config.toml
d_expert = 32
balance_loss = 0.00103
head_dim = 64
qk_norm = true
parallel_block = false
lr = 0.00858
beta1 = 0.95
grad_clip = 0.5
seq_len = 1024
train_tokens = 240800000
Below are experts of layer 10 (counted from 0) of a mixture-of-experts language model. Rows are named router (the router's row for the expert) and show model dimensions 0-127. Each number is 128 + 24 x the weight over its row's rms, rounded and kept within 0 to 255.
After each expert's rows: "gets" lists some tokens that make up at least twice as much of what it gets as of all text. This comes from a sample of Wikipedia text that the model never trained on. Tokens count by the router's weight.

# expert 104
router [174 156 127  93 173 102 153 137  97 149 149 111 105 156 147 118 158 138 137 103 144  97 115 136  98 169 101 100 127 117  79 145 122  98 109  80 148 120 106 108 122 120 154  42 115 134 120 143 141 145 126  76 163 140 119 116 151 128 126 119 150 138 121 105 122  92 136  90 156 133 124 110  90 139 157 124 125 123 157 126 138 161  98 117 125 114 119 131 139 161 135 157  90  79 121 118 121 152 123 107 103 148 131 148 113 140 128 162 145 121 124  98 122 130 173 122 138 139 103 154  70  79 131 122 139 153 139 107]
gets: "|", ";", " the", " in", " and", ":"

# expert 85
router [150 123 106 124 152 124 134 142  81 123 124 131 143 140 141  93 156 122 128 113 117  79  76 128 134 178  94 125 107 122 121 135 104 149 130 149 148 157 113 130 126 142 129 126 161 106 146 112 132 190 137 104 136 122 125 117 188 199 155 120 142 161 102 128 120 128 144 129 128 159 143 135 139 162 147 133 137  91 167 128 138 121 152 132 155 137 117 170 141 176 167 165 114 138 147  90 107 125 147 103 158 141 148 126 126 139 147 168 126 158  93 102 136 134 150 151  92 143  90 103 131  91 158  80  94 142 147 127]
gets: " was", " is", " a", " in", " more", "ly"

# expert 122
router [171 131  81 140 148 119 172 173 125 142 114 104 146  98 114 106 139 147 158  99 147  94 103 149 120 129 103 141 131 165 117 136 112 134 154 122 126 137 133 116 157 123 127 101 165 127 142 151 114 156 174  85 184 157 101 127 149 131 143 110 124 198  83  81 127 118 122 142 126 161 136 124 138 124 134 110 157 112 121  83 127 134 111 156 121 132  78 174 137 141 131 171 116 129 142 113 125 132 146 112 169 152 119 134 135 180 139 165 152 141 129  91 115 163 135 119 100 140  94 139 116 128 161  88 131 152 140 127]
gets: " was", " is", " as", " were", " are", " be"

# expert 75
router [180 128 132 135 150 114 174 160 132 113 122 132 154 147 122 127 136  85 135 136 174 102 125 164 134 167  34 136 110 147 136 157 149 127 132 135 118 143 116 105 131 153 129 113 139 138 116 143 178 128  94 105 165 160  75  66 138 116 107  98 116 125  87  86 135 154 113 101 152 122 142 119  94 142 133 133 122 124 145 132 115 156 125 125 102 176 128 128 161 126 140 118 146 104 159 108 142 152 110 125 187 153 134 148 166 135 141 118 141 149 123 133 126 120 182 127 134 137 124 121 142  96 116 132  89 131 129 112]
gets: "\n", ".", "==", "s.", " ==", "==="

# expert 97
router [148 131 104 137 140 107  95 136 131 156 174  94 174 126 131  96 141 122 119 143 131  88 150 137 119 130 100 125 106 142 108 110 137 137 156 126 109 126 117 133 143 139 132  98 141 130  84 159 140 143 119 113  81 122  89 128 119 115 124  77 147 130  86  85 124 112  78 123 146 174 143 105 109 143 139 121 136 102 145 168 140 133 127 108 116 152 111 156 148 171 110 187 101  80 132  94 146 142 125 125 113 151 137 149 140 154 148 132 190 145 116 120  66 142 131 140 127 156 141 117  66 101 154 117 135 162 149 129]
gets: " in", " to", " on", " at", " for", " from"

# expert 88
router [136 173 127  93 162  71 169 113 135 170 146 137 150 144 108  97 128  92 147 163 143 130  92  96  96 157 146  79 104 121 115 123 136 172 118 140 121 121 166 142 137 121 145  85 150 103 113 136 169 135 126 125 162 152  88 142 163 143 105 116 123 158 136 117 138 109  75 131 121 135 125 113  57 115 134 143 169 143 141 133 134  94 122 136 122 144 123 148 133 146 134 134  98 113 104  95 123 158 105  95 129 137 126  95 145 136 179 154 174 138  93 114 116 160 167 124 147 125 117 105 148 110 122 128 121 134 128 154]
gets: "\n", "y", " Y", " sub", " Sy", "Y"

# expert 38
router [117 134 114 140 147 127 187 129 131 151 153 148 134 127 119 109 182 114 132 124 140 100  96 155 140 113 116 114  63 124 104 124 160 100 133 137 117 152 102 108 182 111 120  98 137  97 114 126 113 103 110  84 134 161 155 140 134 114  78  93 141 160  80 126 153 111 107  99 173 115 147 120 134 141 135  92 159  76 169 116 167 125 104 128 116 142 105  95 126 180 153 101 117 130 143 109 134 164 121 128 144 139 153 144 132 107 132 133 139 127 124  85 140 194 157 157 136 137 119 114 110 102 123 135 111 126 147 106]
gets: ",", " and", "s,", "e,", "),", "a,"

# expert 126
router [111 140  93 137 147 117 180 167 108 153 110 115 144 146 156  87 185 118 133 110 122 120  86 154 117 130 121 127  94 157 116 132 101  96 135 118 122 113 162 107 161 122 118  94 180 136 123 127 113 144 142 108 150 167 160 143 142 156 151 110 170 159 122  54 130 116 115 128 124 164 131 135 148 160 138 111 157 129 138 138 164 119 121 152 129 144 117 126 131 129 125 131 112 110 123 116 104 139 105 121 141 206 119 125 138 172 143 151 114 139 148  76 134 148 162 182 122 109  85 128 119 117 148  97 127 158 140 125]
gets: " and", " was", " is", " he", " or", " were"

# expert 40
router [132 133 101 121 163 107 140 157 121 149 152 135 118 143 149 104 148 144 145 138 126 103 142 115 129 126 130 152 107 114  69 127 168 136 118 136 121 192 104 137 194 164 140  95 170  75 113 145 131 164  75 102 120 166 100 128  95 167  81 116 145 149  70 129 129 109  91  94 100 175 171 116 140 149 132  95 149  83 152 130 121 124 143 122 113 127 109 128 149 158 135 126 109  91 137 102 121 137 121 112 146 146 146 154 145 126 142 103 148 137 104 107 102 117 135 157 136 166 116 129 119 123 124 107 118 130 142 119]
gets: ",", " on", " in", "s,", "a,", "e,"

# expert 59
router [155 146 128 105 126  98 172 152 113 125 157 126 166 164 121 101 115 102 155 152 159 109 140 123 102 113  73 120  99 101 140 181 158 140 116 115 120 126 120  76 121 141 148 107 153 103 110 142 167 126  96 139 113 172  81 114 157 163  99 128 136 141  95  88 112 146  96 141 115 123 141  94  89 135 141 154 124 121 116 142 170 157 135 127 117 150 115 124 141 151 158 125 130 101 126  84  96 169 132 138 168 142 142 119 142 129 146 126 135 128  96 110 125 180 184 142 126 154 115 157 126 128 128 129 108 119 154 176]
gets: "\n", ")", "\"", "==", "\n ", "5)"

# expert 53
router [140 136  92  89 128 137 119 132 130 141 182 143 135 134 102 112 140 122 124 160 125 106  60 122 143 128 123 115  92 136 143 130 142 165 129 125 164 133 147 112 150 137 144  83 146  78 128 142 143 160  99  77 117 146  96 135 172 142 110  93 162 139  92  92 156 110 134 121 120 191 130 116 141 115 143 135 149 108 165 144 126 125 116 143  88 132 118 154 147 110 134 148  77 128 110 126 156 149 165 114 130 138 124 126 142  93 173 125 104 138 108  75 122 133 146 127 129 155  81  95 117 141 118 116  69 149 146 126]
gets: " a", " and", "-", " an", " Best", " for"

# expert 89
router [119 153  97 128 182 121 163 102 103 150 160 131 121 110 136 122 166 127 151 131 140  71 117 137 117 113 129 129  63 137  70 134 153 120 137 147 114 159 114 120 159 115 137  51 114 100  96 138 131 105 116 101 119 142 119 110 139 150 114 113 132 147 102 126 136 101 118 104 138 125 154 100 128 135 141 115 118  94 188 101 172 109  86 133 120 150  89 115 130 125 151 128 130 127 126 125 139 140 161  83 175 137 171 127 131 115 140 139 138 139  94 109 124 142 160 178 148 112 113 153 104 141 136 142 110  96 172 126]
gets: ",", "i", "s,", "e,", "a,", "in"

# expert 67
router [142 179  86 124 121  97 146 109  85 147 134 107 149 158 104 121 155  99 122 143 147  85 136 110 128 126 145  85 102 127 119 131 142 177 142 132 106 125 138 115 127  89 138 117 107 137 124 145 131 151 110 114 153 169 112 106 123 143 115 134 154 156 160  78 156  82 113 150 143 137 128 136  96 142 152 169 130  87 107 138 121 144 148 146 102  90 102 158 160 148 168 142 104 148 145 130 140 115 123 117 113 100 188 148 130 141 129 155 117 139 131  79  90 162 187  91 114 128 130 124 116  80 141 121 145 135 158 117]
gets: " B", " C", " S", " L", " M", " H"

# expert 32
router [141 134 114 115 176  76 155 123 112 175 161 143 109 129 122 108 141 106 122 114 141  77 145 129 115 120 104 114  93 145 105 142 163 156 143 171 128 153 142 130 138 131 110 102 100  78  79 135 156 129 145 150 158 133 113 123 135 160 124 144 161 149 108 123 146  78 122 127 123 137 125 164 119 142 130 158 126 145 154  90 143 129 136 122 106 171 105  85 180 121 126 162 122  52 152 141 131 156  96 134 156 126 177 164 141 128 139 130 158 129 134  88  78 124 134 115 112 123 131 151 122 123 124 117  96 135 144 118]
gets: "h", "b", "n", "t", "ch", "l"

# expert 22
router [165 151 113 100 151 128 109 156 124 155 162 103 155 148 109 127 167 135 174 133 162  83  78 118  99 111  99 107 112 110 102 128  93 143 159 148 130 133 121 132 155  53 118  98 147 135  98 149 153 132 137  89 170 131 116  95 158 156 107 125 136 127 135 110 118  96 109 117 155 176 107 133 126 169 169 134 164 119 156 135 159 130 133 188  89 121 114 134 142 130 144 164 113 108 135 155 110 150 153  85 128 147 144 138 148 110 114 137 159 126 115 129 128 135 113 147 134 123 100 107 134 124  97 119 102  90 121 102]
gets: "-", "|", " |", ".", "=", "==="

# expert 1
router [132 154 121 111 142  97 159 162 111 134 122 134 174 134 164  97 156  89  98 143 125 128  98  96 105 149  88 127  97 132 105 162 130 156 135 124 134 118 126  97 158 130 146 104 143  72 113 117 114 167 106  98 137 176  80 105 196 118 111 116 120 194 124 125 135 119 100 137 113 142 146 127 106 113 157 155 144 105 157 160 125 129 140 122 117 118 108 122 129 146 152 179  96 123 113 143  98 151 145 121 146 168 129 135 129 123 137  89 142 123  86 115  85 123 177 125 145 170 100 137 132 128 125 116  98 128 141 151]
gets: "\n", " |", " ", " 0", " —", " 1"

# expert 99
router [159 164 100 154 135  95 117 116  98 169 183 103 151 134 131 102 158 119 115 171 123 120 139 157 151 144 115 107  87 149 127 125 118 141 162 150  99 115 154 127 174 113 122 105 146  89  90 136 126 119 137 132 149 111 141  98 152 138 135 117 139 144  72 150 131 119 107 125 169 116 169 120 112 137 153 152 122  79 124 154 162 156 145 143 126 128  72 148 158 164 109 152 133 125 111  99 124 140 147  97 158 142 181 125 120  98 153  97 158 164 106 127 118 144 137 136 129 176 118 111 128  98 136  84 102 127 119 111]
gets: " of", " for", " in", " with", " by", " at"

# expert 25
router [158 145  98 117 120 118 115 150 129 168 113  90 149 170 176 111 155 156 134 115 178 127 146 120 128 145 121 136 119 121 105 145 150 135 123 123 146 158 139 153 131 140 139  91 116  87 107 139 123 127 144 149 137 136  97  96 138 126 120 118 130 154 108  86 122  76 104 127 147 200 131 142 128 152 159 158 134 146 147 125 136 137 111 115  72 135 101 118 153 124 175 183 125  90 135 133 137 165 117 128 119 148 137 125 153 114 155 140 103 134 109  84  71 126 134 164 102 122  92 154 110  93 136 106  91 114 175 127]
gets: "|", "st", "ag", " st", " St", " from"

# expert 44
router [149 157 105 143 155  89 143 117 107 151 124  80 173 105 167 103 154  96 156 159 152 133  94 126 157 180 121 110  85 143  88 174 100 122 117 102 128 130 154 112 164 131 140  76 148 135 172 114 118 110 106 128 135 152 105  87 150 119 130 103 149 152 132 117 172 137 114 141 171 168 111 129 107 109 130 138 142 148 131 137 124 142 123 189 114 146 135 119 151 165 106 165 100 125 152 114 132 183 114  94 133 104 147 156 136 146 145 131 143 142 125 136 108 123 130 155 133 137 126 158 111 114 119 115 138  98 152  92]
gets: "or", "ar", " from", "it", "on", " part"

# expert 77
router [114 120  71 120 138 130 127 146 123 162 146 127 131 169 114  75 110 123 157 127 107 131 108 133 118 131 118 126  72 158  97 131 135 109 128 140 152 128 154 115 189 136 113  92 154  86 118 110 139 118 130  97 152 149 147 127 138 128  95  99 170 170 107  58 123  97 124 102 152 132 121 144 116 104 140 147 106 133 155 160 171 142 144 152  93 151 118 116 131 171 144 135 115  95 125 140 117 157  91 136 124 169 123 150 144 163 133 131  96 128 153 100 117 134 196 167 148 128 123 111  97 127 134 121 119 118 121  94]
gets: " and", " or", " &", " to", " /", " but"

# expert 37
router [182 151 112  89 146 153  90 127  51 141 154 106 162 120 145 122 175 113 147 160 162 135 104 124  84 152 117 132 139 115 137 155 118 132  83 119 142 139 140 134 159 131 124 125 113  82 139 125 114 167 151 123 111 196 123 138 110 148 122  92 153 151  97 156 147 105 133  98 131 114 145 127 114 122 153 150 123 141 130 117 153 110 161 159 113 126 126 113 147 146 180 206 123 119 128 117 159 161 140  75 140 116 142 123 135 141 121 131 144  99 145 121 123 132 138 160 156 103 114 135 109 125 122 117  98 127 147 150]
gets: " |", ";", "|", ":", " -", " 0;"

# expert 127
router [210 155  88 113 137 139  95 134  87 143 150 104 143 124 151  97 145 101 131 166 175 105 110 102  76 158 108  99 100 150 129 142 132 138 117 129 136 149 148 128 170 141 131  93 127 100 142 133 119 131 103 149 143 168 138 141 120 160 124  93 127 169  83 138 144  68 128  84 113 154 154 128  92 140 149 144 140 130 122  96 141 121 140 121 122 132 135 123 150 138 179 165  91 123 166 124 119 177 166 106 139 120 137 138 139 155 126 134 148 112 159 119 110 122 142 137 136 120  84 122 141  85 133 140 120 119 123 136]
gets: " |", "|", ":", ";", "s:", " by:"

# expert 91
router [130 166 109 104 134 115 124 156 107 165 162 110 152  99 104 106 155 122 155 129 118  68  82 101 112 138 110 133 119  96 121 121  62 126 157 136  89 131 139 106 164 127 145 132 142 104  86 139 159 146 110 102 181 126 118  86 134 139 138 125 155 157 145 120 125  79 128 105 127 182 138 117 127 147 124 123 157 111 151 125 162 122 145 155 113 125  69 162 150 135 178 134 136 132 118 130 140 162 109 139 155 129 143 170 148 119 104 126 152 138 112 139 126 165 150 157 161 139 131 105 123 122 123 134  92 124 131  73]
gets: ".", "-", "s.", "|", "es.", ")."